From a checkpoint of a small mixture-of-experts model trained on Wikipedia.
Experts: 32 experts in each of 19 layers, 64 clamped SwiGLU neurons an expert, 2 picks a token, a softmax router.
Below are experts of layer 14 (counted from 0) of a mixture-of-experts language model. Rows are named router (the router's row for the expert), gate (a neuron's input weights, with its number), up (a neuron's input weights, with its number) and show model dimensions 0-127. Each number is 128 + 24 x the weight over its row's rms, rounded and kept within 0 to 255. Numbers have three digits each.
After each expert's rows: "gets" lists some tokens that make up at least twice as much of what it gets as of all text. This comes from a sample of Wikipedia text that the model never trained on. Tokens count by the router's weight.

# expert 24
router:162140144085111117137155115157159133110123087147090131081094122111117150146119115115154160133158101086142086157148098125112122154173143146107130160141155090120138115170122151131127159146163107126115094149114149148135135130123087068163171106113137131144087106115113164110117149128135097096122129077123137135093131119158135114131088134107112144157109156115068121143105085158105084139119
gate0:118125105153110132069124144121163119157136159118122108145121147133144120100139100087131091126113089107172120137114158133133138160141124128139099114110132102168106146152127159099115136178151118135123085107146134108100112132138112128107144140109130140101122123104121151165088128133107132132162149133167128088106080142141160149161110090116113085108125168081101142108149152068103110100145
up0:124107128130117077088141146101141170165159158141114091130133146152135132117129074109116083104131116146137099143157135154130130189124142135129131113072127073144117123149129164105086113152135145139130101087157123120088154159161113137122139157096134143089106125110099138164136154096127098097129146096155105101142090124118146129164106094098110106095120117086090129119161143101113144129142
gets: " (", "–", "\n", "===", "0", " Born"

# expert 18
router:165168139123105113132120115146118129123104163117122127120077135137130108104167148141143168097142141097120136162075164139106132135130103116141115135155107131172121116164140159091127102173162170180159110120099153078187144141121110096145109121075146112119113134140093140149130139097093122136115142086151149186126141148097158127141137106134144147153136085133086150161139130082119113142084
gate0:170101186166142129150120156147131140116111116160146121153163140148141083129065131150140126131131160139132106132106150135129122127116119136143149141138103156162112176104134113114135115131150105109110091139101131062128104132122120152135145135141117156140154132085125132082113086153113153132162142130136118136148149102172116152137120117137130132100145128067148175124124116143157145141101
up0:162094134140122148134096113183125150133114146141127125112107124153128056161115139117135141163079145095134138157124157128113142145089063166090141132143106169160112158112125079136177132126118130143166115131142130068126113091166080125133110132102094125091156123130112144097107114125176113148123148168131149104168125119158134113092137154155130159115118092093124131085109170089145138079122
gets: "-", " |", "|", ":", " in", ";"

# expert 15
router:144124094135139098087131131122110078097141127113111148072111149085090126118127123133134150088101146184183122165062135102173164115152102151116168175144159154149153115123118152117126124132104090140137092097135177113113106141117145142138126128141157146159123120162125140106154124118108105109130116107195140117142156126131140114092104135123146137112152122141116135135157131125155105158128
gate0:122157142120093105127141127096137120105092107107125134116078168099104140127171125146109135114107173143111121119096108102124161122158141177086134157145136104127149147129106109116132166127136116137118118129099150159159134108116132122130162150105134146182124134130155116170135139169122170109127159124114122154178161115141095139099137173113104127101109154182078120097137114126102093184109
up0:073140107116082134164118115180121150119171128177087140149164124181105133119139143110140143161129095105110184173106146134119155155088145129107157130119150097115102162138156154175145110149132144137117097125152119128157124133123118165141117109120100128090130124145122114125120109096130166120107121135130170165139124164164155175138123116124125138170114111059135160209148153129117116102129
gets: " It", " it", " he", "s", " He", " which"

# expert 13
router:078113131143113114131117104121101145115100125133117147136167082180129119123082112159143139153128109142105119169082149134168155113152131159119145176143122118174127149133126126101107094129097089101169107125136128115123105152108137139142122088100079180109135121099128122107120120132134156147125122136126118153113111140128144168139158137185151096113120163154122200158118109121123125110062
gate0:104081097090165097153163136111128137063130124132141122129136131177133098119113110136110138111122130094083155100129150119134176111164077136186111144141107143142118126124118110128139132141124125129132134129156115126107119125096077094123114137099115122129114151101171149181174103139145112129164146145151158113142151195110127150121116120136122091126146102159132157130108141178145108114091
up0:121087119108173125148142110105119136079106117140141130153133132174147100127096106160117120126148123092098175122102154120130177108156096142177100138136115149139138145149132112131105129131133108145151128125176127119099118141126097118127127123126092146156137139098134155205148134111150109153134124133168134134128143184101126159139093165129145108149117133163138159137082127150155128129059
gets: ",", " and", ".", " that", " but", " as"

# expert 10
router:100108132114131098120129127097127130122165132131141105132109148132095104114126115145152167104134181115118120156115150143136170107105170142186177185142140176181130095127127124130158107077104091119111077177088117081142164122150144132131144091129121125112120127147111097117149132143147132158156093139122111109084134133163134122099147137135180179152117120146167147129126120147153158149101
gate0:148128114125121127145158132100146096103117142101114122097074117120156064108168141144163102106126159099137118098116136116131119129102095090155114118177086149128152143124142131103176140147113135121119072099140149105104124118124152062131160104119131092158163123147134114157108081172133119070170111167160170091088097153149089111102120152122144119117147086129128153121137089153146144136081
up0:146126112142136119143117135090114175101111140105152138138078141117173066121192132130159128090124161116146099115136126118118114151110117104155146089136104164131113122099155147151178136113164152122117072134167092107113135099118150100155170095134131112136131115129141106139140116145155159108170109186142139115082104158174108101145141128105172139132151128163140139105148104153142148108124
gets: " (", " =", ",", " was", " University", ")"

# expert 4
router:153146172107113161118126132137149120147169116158126137112185149109112116084147139163099104100111122111114148109144091117111090113131145147118126123174149139132166188149129143103127099115124126162140150133128129090171110129120121102141103129106112158144118096126147117162137114113087122143100135131130102141097152140130110159125083080086120098166134159106138111140170102099103146131125
gate0:091139146139166142129094123168125144133126107145100089097138088098135130087135162137120134153139095126164159121139067133142119138141126123126154098109169127110148153148124138099094114161130133133121128111124147170167156121115106168104136074144142128128127119115177136131134102079189106130167124149091127194118111128121117128103160130129155126126115150171125127117111117168148118130145
up0:115128157137102120158139163153147135147162105156117122076100098110127131113113128127113137143125110140156156123149076148122117095158162150126146113149128130094129148168121136115127111144159127150153116147158119153150150125119134106136129099130144109097097113116162101133137100108139118128138114104082113170143136114119096133135133101103147116170104158164130116098120132141125096145163
gets: "\n", "==", " \"", " N", "B", "H"

# expert 31
router:112126112164110115124139153144106057159158116150153119141132092090126121123122146124122135110150099154152093122141150102170143101116108142112135121173136167095161159098101119107143124106110161154185133102098116154139117150157108127113143150164130135071070101098166095101123118152141162151156131119080130091127131179128132156117162123103159134176131163105139120136139118116125123076121
gate0:138119120114124095114141118138107118162105095134149136163126154109101139100151149110109120135130142121183159158124174099128142106125125120089098136139118114139121146087107133136127131094081120112118123109144142130114174124111172101131135130141127134102108139140091145132129157075093051143155122152091119172119125143150109104118126163129135151141133132154153116172158125137171148091144
up0:146105132096110135136157137135143123137137130149147136158121128105089142113144165099097146126158157095172154150146136105104140124137104140123141175169127125115115120128074132128078116096101096127133122110160156115121166119123160079120135133136089114097105136084070145152107118105099087111151115146099112179107093137188123122131111178154098130144114131148145122150142130150194138109152
gets: ".", ")", "\n", "\"", "==", ")."

# expert 2
router:125157090107136151101160096138129092119131142099143152165108132144101135129154108076151135161137103110136148144129108119119091139099115119105140110157123117146163133158141127133125098151137071126124112139146111127149105114171079145111124157172081089133132136165117121132136124141116160144089117102086153147143088118147162185134174160120128109094124151147109115118148116140146131140136
gate0:178123141134125096109091102152123109091133138111112073121154111161146119138138164150102127144151097121134144093092162124123165151136123147119129123136156161151131128143146132106127117172152149107140106182126117093133118136124115102104156106110131114099124104096120112129133142108136162123150146096124074118160137157134164105115129121111150120170100087086152112108154150120137118137094
up0:188157161131127136107133132141119108118167147082101081130095134161165137186123134101119115107162130139122133110116148161115118128111120153116136108123104102169133124157162139120090098166180135117096090176140092091150090149147132073093162136132148113130120126113112101133153153107117132119142115118123118129179128163136150099150110142125121117144103086126127105125139150099099127148106
gets: " in", " |", " is", " of", ":", " at"

# expert 6
router:147159098152091175087174107141126123127117125179097153148124098171146138123088100098117115122128118122117133126138102114150124135144141153153117175124119098140147154136116117140134120126119107133121116168150149140131141126132078100129144125157109151101130158113116135106095092119137113089120100108095154108138130156126099111147141102149080123100150119095101193127156099118102145142093
gate0:112089131117139132091129133156145134188171092089171125105129128143133130059168145076124153123115116135112112087125109074107141163104128139128106105142118162129119089101092126147126098151125102114141120113155128124172108123152157123132154178174120141119099160137090149123140115122128116121148141182143130109137097145123140124128086157137143124123060125129170142094158161128111177148127
up0:125084129154123104077138162099138111144153123126159110128131130146117123135166146089105105136121149152122113128133136107120118106125125140140107098125132154132105106102133095120139120151106108131170113088146136134172120126087146146142127144148146134144120149148095118118083146142167132114145100180116130133143087090092200157116125167127133078103112146164140139089157139113087134116156
gets: "s", "ed", " season", " a", " years", " games"

# expert 12
router:146155133168154113144123143116129165173093154088110126128147158112113109134116140123101069141113137152129116101120136130181132117120156125104138124108159128147117119086148128130127097129123117144105134162121121131110113133086170077123134135126119130146164158152113152097137127125170096137168181173128123167133119161171094131123096087144134103092120127089071114102099173087117157155148
gate0:104131093158144171117122100119131149155073097154146146102111060134146141072118110136134082143069093094163092144141128171154155171104141145115106146128111137127104138111107112130085155113107118141116120158115138107136124048134107154134154147117155123138133102166156123153085130141079101103157121195105156095121173145119137116154140105149146121121116156113140137135128145120103121099103
up0:120111115110160122129089144110108116151102112118137114118089113144168115093117106113145093113124112119144131154130174145186142136119135123101083092126138126150111096122117083130116154140085136174127111123121169119119124128112107121125129141138132143124160164129107128192108117125118093110093158161105153127145145145089135126105112083117168165117072175118136137121150084076112123128123
gets: "s", "er", "is", "it", "in", "st"

# expert 28
router:129118141149133133155136150131128141132137171143101123137099134140121085096149147145133099107140099150138130078125105139130123145117119086134141091109096126101122136110130162136156166096113150118131125136122146150127123140125131081094088114162140183153116133106116140100124120093163104134114147141121120104129131103144119160127139169106132121119149159169175101166119092152131118115089
gate0:121116066116155131137122148143164134102156141140125126132103138141157128109103131104150098138119122067069056112140138108167145160164162129157122142134130112102130125141118091147116132121124149139113108095166157135147148101105116117131145119133154112102178078108187108124123093108130115099107143122102103103152101132096168127142167130158093148111119117134135150128133112151124078138110
up0:136141100132133159099150117147127164135139150087116138144118182116166101113086158080102098131126081072091080146142133080161134116149130119161164103146115101111148126111174111125110143115132177142135157095177180129142176102123123146141131097138181122151168078125163107105123123159161137134087138161103134106154116151087154120171124168128081131127101105143163139156110105169105099139143
gets: " P", " S", " p", "S", " F", " B"

# expert 30
router:122137136112134100090128119106133148140120150129066101167113114106128150134140119110120069100167148129114084098180118114147106130160132144149136154129143160107150078101142141114093113148128148119132098097136157162113131179087151104102103090159119133107130107123130169106136124084129065097164143139150110128082124107134130110170167162111160157097115080104135135138122138146132083147138
gate0:130119139084156158116148105082156141112112130122112106161120154141111102078125121126117123148138139142123127129083137103129129157108145118135104118132143197125122099168132131125160140120136071081154118152151150149144164110111106126142113125108126102086107131106119086103117104143115153092144134123165110120130149081143125123114128158189109145122122160142144114098130129163145142140130
up0:173117113085121120111137167063128140131096117115107125163134184096116154102174115138110121123135153159108118117133108130150132144132124119132088125118135165101162090139154105141132119136155082077107146154159134159095169137097139163133117110137133111099111120095113116106121131127128141113147117121162124125136089096089126115133126152176108161093118113166124116093147128150158157164148
gets: "y", " |", "d", ";", "h", "land"

# expert 11
router:141133145165164140157117143141127137119073139091128101107122181107157135141093117154128134136080103123191113100147138114121183134127119112137134143116126122099112119145122077153119169143170131114095143121146107181135119097124138131122163133147103082101162124114143128118125129158126144174157129154127124076152113120091116125144101137167088123117105120126148114103106119122152129126127
gate0:130103098089149117175115128135127161105114138133128126138110099142103118116117115096065120127079135089129116136113109097132133154111120120149078118137117099084127111114144132146167197104155126155104151167106132117174099077102134167120123116084151076120128105121140099147119116197091147136136138165091072124130134157115140103166165134150082102091161133147148136147116087138095110150122
up0:121103128122127136117128125125136106142115096138138135138138130106145098096167144108100111151123129138100130097140119105126104110177069100122179137142134126166148129139153148148174125123136065128124130094131120082143106148108152147126123156107144151170097095108155116099136115135126095123153139105108147140133102150106158112097137091154146169125141121108144134045124131170110179125120
gets: "o", "al", "a", "ro", "e", "lo"

# expert 27
router:100136144180121183120088132113138135168147117141134141112168145150130126167148125152140102122087122126090146108158102098154148115128133085151118143121135130110102158104076120156119135087129165137161143110175128115115125116124153128158126112128113122153168141136121124135133101098113151125109111155175151176162105148121129194156109127118129132115157152086124130096133100095143150119144
gate0:132092166118155144139127163131139150123107160130097153108107101137152110160101096106169101160126147164120154137172125179132100131145151144161101163127119122126105096104109146136121153136117148084116119119091123127108094102141158141126156099110135091117117158160098157154123150158143109148134072124144147143139147136161082150164136152150114105094091179137157143095119106096092113102124
up0:172115135097164143148125128125149136151121193131129113122140100136154113121167169086106081158119115141112135115107092174141139138122119113124088131105100159129116099148121149116152105150126161096130112100103121144102127092170121120122135053075128153093055123145120134123090145079146100129165140143185164167144155159123100165146154151133122120119144137128154118096099131109092148099105
gets: " was", " is", " are", " be", " were", "cu"

# expert 5
router:152128147164169139122119116144120125123163099122167142099098095136140137143109139107143156135135141084116117172072181153162121111117090166134157140133143082109135094118161088172112104131171125160149107163131118153113145092128104123127132145111145141124138182161135113111084139157103115117122115144185138111109132107129158113118135122153152140137155124109139176131146142156103141091151
gate0:129102113096178112100137136125144119160112154143107110166109140146161118106089165152197126128156160109151118138086120139115103129130147124123109109152158115119126121158115151175106114115170082121150111111117115149129160116139127125111121132128142105146157139153093141083113139109137110110154137125131101142111100132140148140153165122174117168098142144098118148126139149157105108108151
up0:100100150111147125112111147154136123198130116114128122144085163124161144134109164195189147141143133132163121130096115118113111124098162127126112116124151125151132142125124130154090115140152083107169146136145118108143159103160113125117112141165148135120124132123110138103118137133111090146162130125158074102117092106174143154127159121148125152118155156093154137092136139129123071092120
gets: " |", "2", "1", "3", "4", "6"

# expert 26
router:119084100068123146169119123137166127139188179136126136128144098124128146152148136154114140143093145103161181117146136147142154163140126148100071125087136118133115143113115145128146156123094123099125147099116119117097135115154159129108128126085140086148082136098097152102084086080171131087127124148105095105099132119114133104152131092109101116134132096089131118084102116118128169148138
gate0:155120111144111179143162115137106098142132145082142123171132150129092098109086167082104115140104109135147119103094121119120118116127106084127126146141157141148118202120154131130118120172129123162144152108115148061158123110108126101118116121114125093137154161131073143111093043114118117140108151143124115061110129154148160108156118144119134142153108154134140142145153081141130136158165
up0:179111107137102169108150119129128123127113122127166124171117113129134139112091173100095140115160140086134167102111087137129129125125093059149115106151124154132152151158146130129156102116142115137124171133130098099123092126134150103134104140106124087167126092125088151117103064132131130111100114159119099091115149139111165122129088114086130176146106099105153135141156096134137140175170
gets: "1", " ", "\n", "2", "9", "3"

# expert 14
router:121144117101150125115109100115103147114137143164102150141156124150157142122120110098124134206144110155144126112144093118092126154105138137079081076140103126145136176144115101126070150181106136100162135106100091116154130102171112134122113149138151105064112131146170168108184164166096125122151136073151126163102115171104161170101103131142161127120085122117129174133141101108133130100143
gate0:137159152171120152136105136127126129168135128131097106119133124130115102141147135114136174108108065144150156078169127130107142129200108116118096121109179073140120067133130138139168144115103116102122115142145126160158126148132134117102093117135134122096141191105163158080127108125103091172130168143114108127146113140189120144091088122142128150122122137106126106131114097124102131168117
up0:142168115162113123135120165068108178156150136104113091127124131112166120160136135150152163115125085163167136126155137158108102126218136121107110128087125093149134078142130111147184117110143094120105107118122135131136100156113134136122090089131118128141144192120149134094125133113117109138158115137126120124147129145185128132095120135131119154137099129124158106100127087126125162150143
gets: " of", " in", " to", " from", " at", " for"

# expert 9
router:134143106125199191076136116137141114173108120147143144104087129105150092085141127133145185118141091144143179132115112142118115122131142144102154115133122150092123108108127089111160152114121136148117126094133079131108169144141134141105106134174126117114083163159143087134095136112142124117089109144111174133117109076123144126121152147110160152143111146152116103105106099137157113135121
gate0:128185100111129143103100111138127111143117124143114116087155149131099079108118130114148099107086071093147147101108088161112165164148101127156138112103109094128149117108091110129149141126120136113122094097136157135116193106146127106095159132149134109145094164177150125143082130147100120116109138104145146115136123133122128108161146147171115049152155119148145139121189116122128113124107
up0:124113145113113092163113142128100107131146088161127131146119111117139165156176109135105143147161158143151112101136152113153145121120137128126111135165205147115124180153141140090109124140072100144129173135122133150163096147125076127148140109135132189116151092091102106125161102112111163135155142171128118142134186164176153162102140085119120174111142143110117122126140156120090145119127
gets: " ", "-", "/", " (", " Sa", "_"

# expert 20
router:116185137103096121169108099114114126076163118184100135111135134151166143109131115143110127146108110097109145144167150140106132141091116125147116142101142148132141138152144142083109108142118118136124139102098110118182140140115101176129136096101161083097121099103117145110182141159137127108114141122137126127124107137111148142114100115112165110140091134152190184113142100094130117126099
gate0:134119149130102105133159127140143092132084049126170134107109131127117128155154095124131146163134109139120119127119131117138109187107104118120124120144135176126105144130118145113101134167148139142117127097159127115119122155099100120111063131115104133150124144109117118156120098126108143101117159149191130124129159154167118093093141124122154113143184145137133141162156128111139099123131
up0:121098154140132123147168141111127107121123078115187102161133106114125117154139096135135131157130121149110149099103123130170110198120091110151162109125132164148122159102124104118107116140122120144110135120165128137129114115143096114109086152134151143164133176110117137137143129135087142082122163200137138116107167155193132099100133114101144121122169131132138122124133129117147157128144
gets: "-", " of", " for", " to", " the", " with"

# expert 1
router:169101132117119112110103107152232152107165143112142145124116084135109144094131120127118112127119143074143160116124081104126160149147140110131086147116127167113135090152069122119135129135136133079140126120149100145131179099117136148130128095108111173114144134118151134117139145107114088104154150097149120168132124111120137112124125124118134094156181109133154108126157135149123128141156
gate0:113189140090108140089105158163147112135112126138077139095137134140140159118105075114123103110071127120124126128090124128103170156102109121126121131191122125118093122160128096102122134137133152088166113113095135148132154135111165143137110147150105135128122130115140136125049098129122138139146108093143139138186147143091103106155164106148090107127127148114125125086152137105132134125118
up0:127143159103158134107147138123092113106116143117093122140102146198079144107125127102139116102111137128113113116133100132140161109119109154137144143142106084159136113081145106103150187158108194073113121085131163171138143124142155178157095129127132105107109143137109146144135148149173140090140149119137152137182164106116124137124132113112073100100086117119133132125107138141119122113117
gets: " ", "–", " $", "′", "°", " +"

# expert 7
router:144138127136115107150133138134101127146120122097112159139119136147144165105118155065143108155097158149102145117111144097089105164147083130178142085110160140174105111098158139122162163133120114107118126161103118094145136136161147155092096151115152126114177125174131092160113107132099117118103112142102152073108112138179081115140160134113118158165076132147134140132126154115115165094115
gate0:131124126122132123133147118128140112107133101105162100147124129053170114132144110127181127123164148132157079149109141074129138078157120134134106098105162135109120144120128130078158123106117108131125122118139168135082131140162136095077118163086147117146137155151093127117121159150103096118125137166180123175151145156168109076134153083143116142156120167135112133153171099089114156137164
up0:112138130112154125112133143160128097113116138131120125125154174085172116137129112120127121153114120087175097192144137057107125143126133134129128097103175147134102148115153116069137133102102133142140105111119151147130147132089156094082091130136132152123143122145107126085090137106111108094106164162142152146118126148147115115143139134147133128166111162119105116136124148107147121141105
gets: " the", " a", " The", " his", "The", " an"

# expert 16
router:107123117149112098129130145141144129152166149128133148135129125098147132116103176106142122106136103113088129119118115126160154138136125114117146123131116139123147138100130160148143102103104074117127112090126138168129144084184137175097139152160159127148105128142140160149108163118108108131093134103130112096156107094109094077138161130145076122114162127142169125151172112120070087107090
gate0:142134134159105116149101147112113139116129165173063104141080122162086155109118139086227123120130133126139117110116121098127113109156149138139103078153120108112075112101149120122143100151127131121163101114133132134132151108120161092143086150140134120100090123142154121089115114129103124164166088115113098116148113079150079092151135144204112122167102143131111151094141144137134153086139
up0:171113114103134118144124135117166135102155129122098065141108099172143138161135160105180105139147142079139156147160105109136119121137145139141119092120123093086114079092113140123139091134114117090120156130160153149132148087139150157102108157144130104110110108095148136121131137100132108122135137075138079122145125093132050094100098112147131134133118115156097158133115124116131150126161
gets: "0", "1", "9", "5", "3", "8"

# expert 29
router:143122142089132148123113169150139127077118126135168113122186101111131138098121143163148126119125126142108144158121133150098095144137108157162103119100102129141123161144127124144106131114108138163135144152103112102084141152128137099154130096082156132153121093123096103105123091159107126122090089126099124115096136145131100112162120085168154135149120097119122118163127114168100151138175
gate0:166136123123142111101120142165137105115100107170166142131125115129160121096114131109124139132154135104167153102178105160108117122143056080132122110149162148074116141123076139159133113124123112175129131101152129068115114105116132167125114132110118146109114073119101121077148117170090125137084122094150102159130153115106110165122112124117137125113159145143129139154128118116130119099137
up0:167168127130134135113113104146137121152150135180115137133110084119112117084107104161110103104105153110153146113122108120113117114131133144129098143178168122075152162120073137143142147134114095153141142126136127113117141127099114161135137138115092142164096128146148144094122107159094119112138151142158141128184154163103108148131154139108091119137135208141139151132159118110098117091144
gets: "2", "0", "1", "–", "°", " war"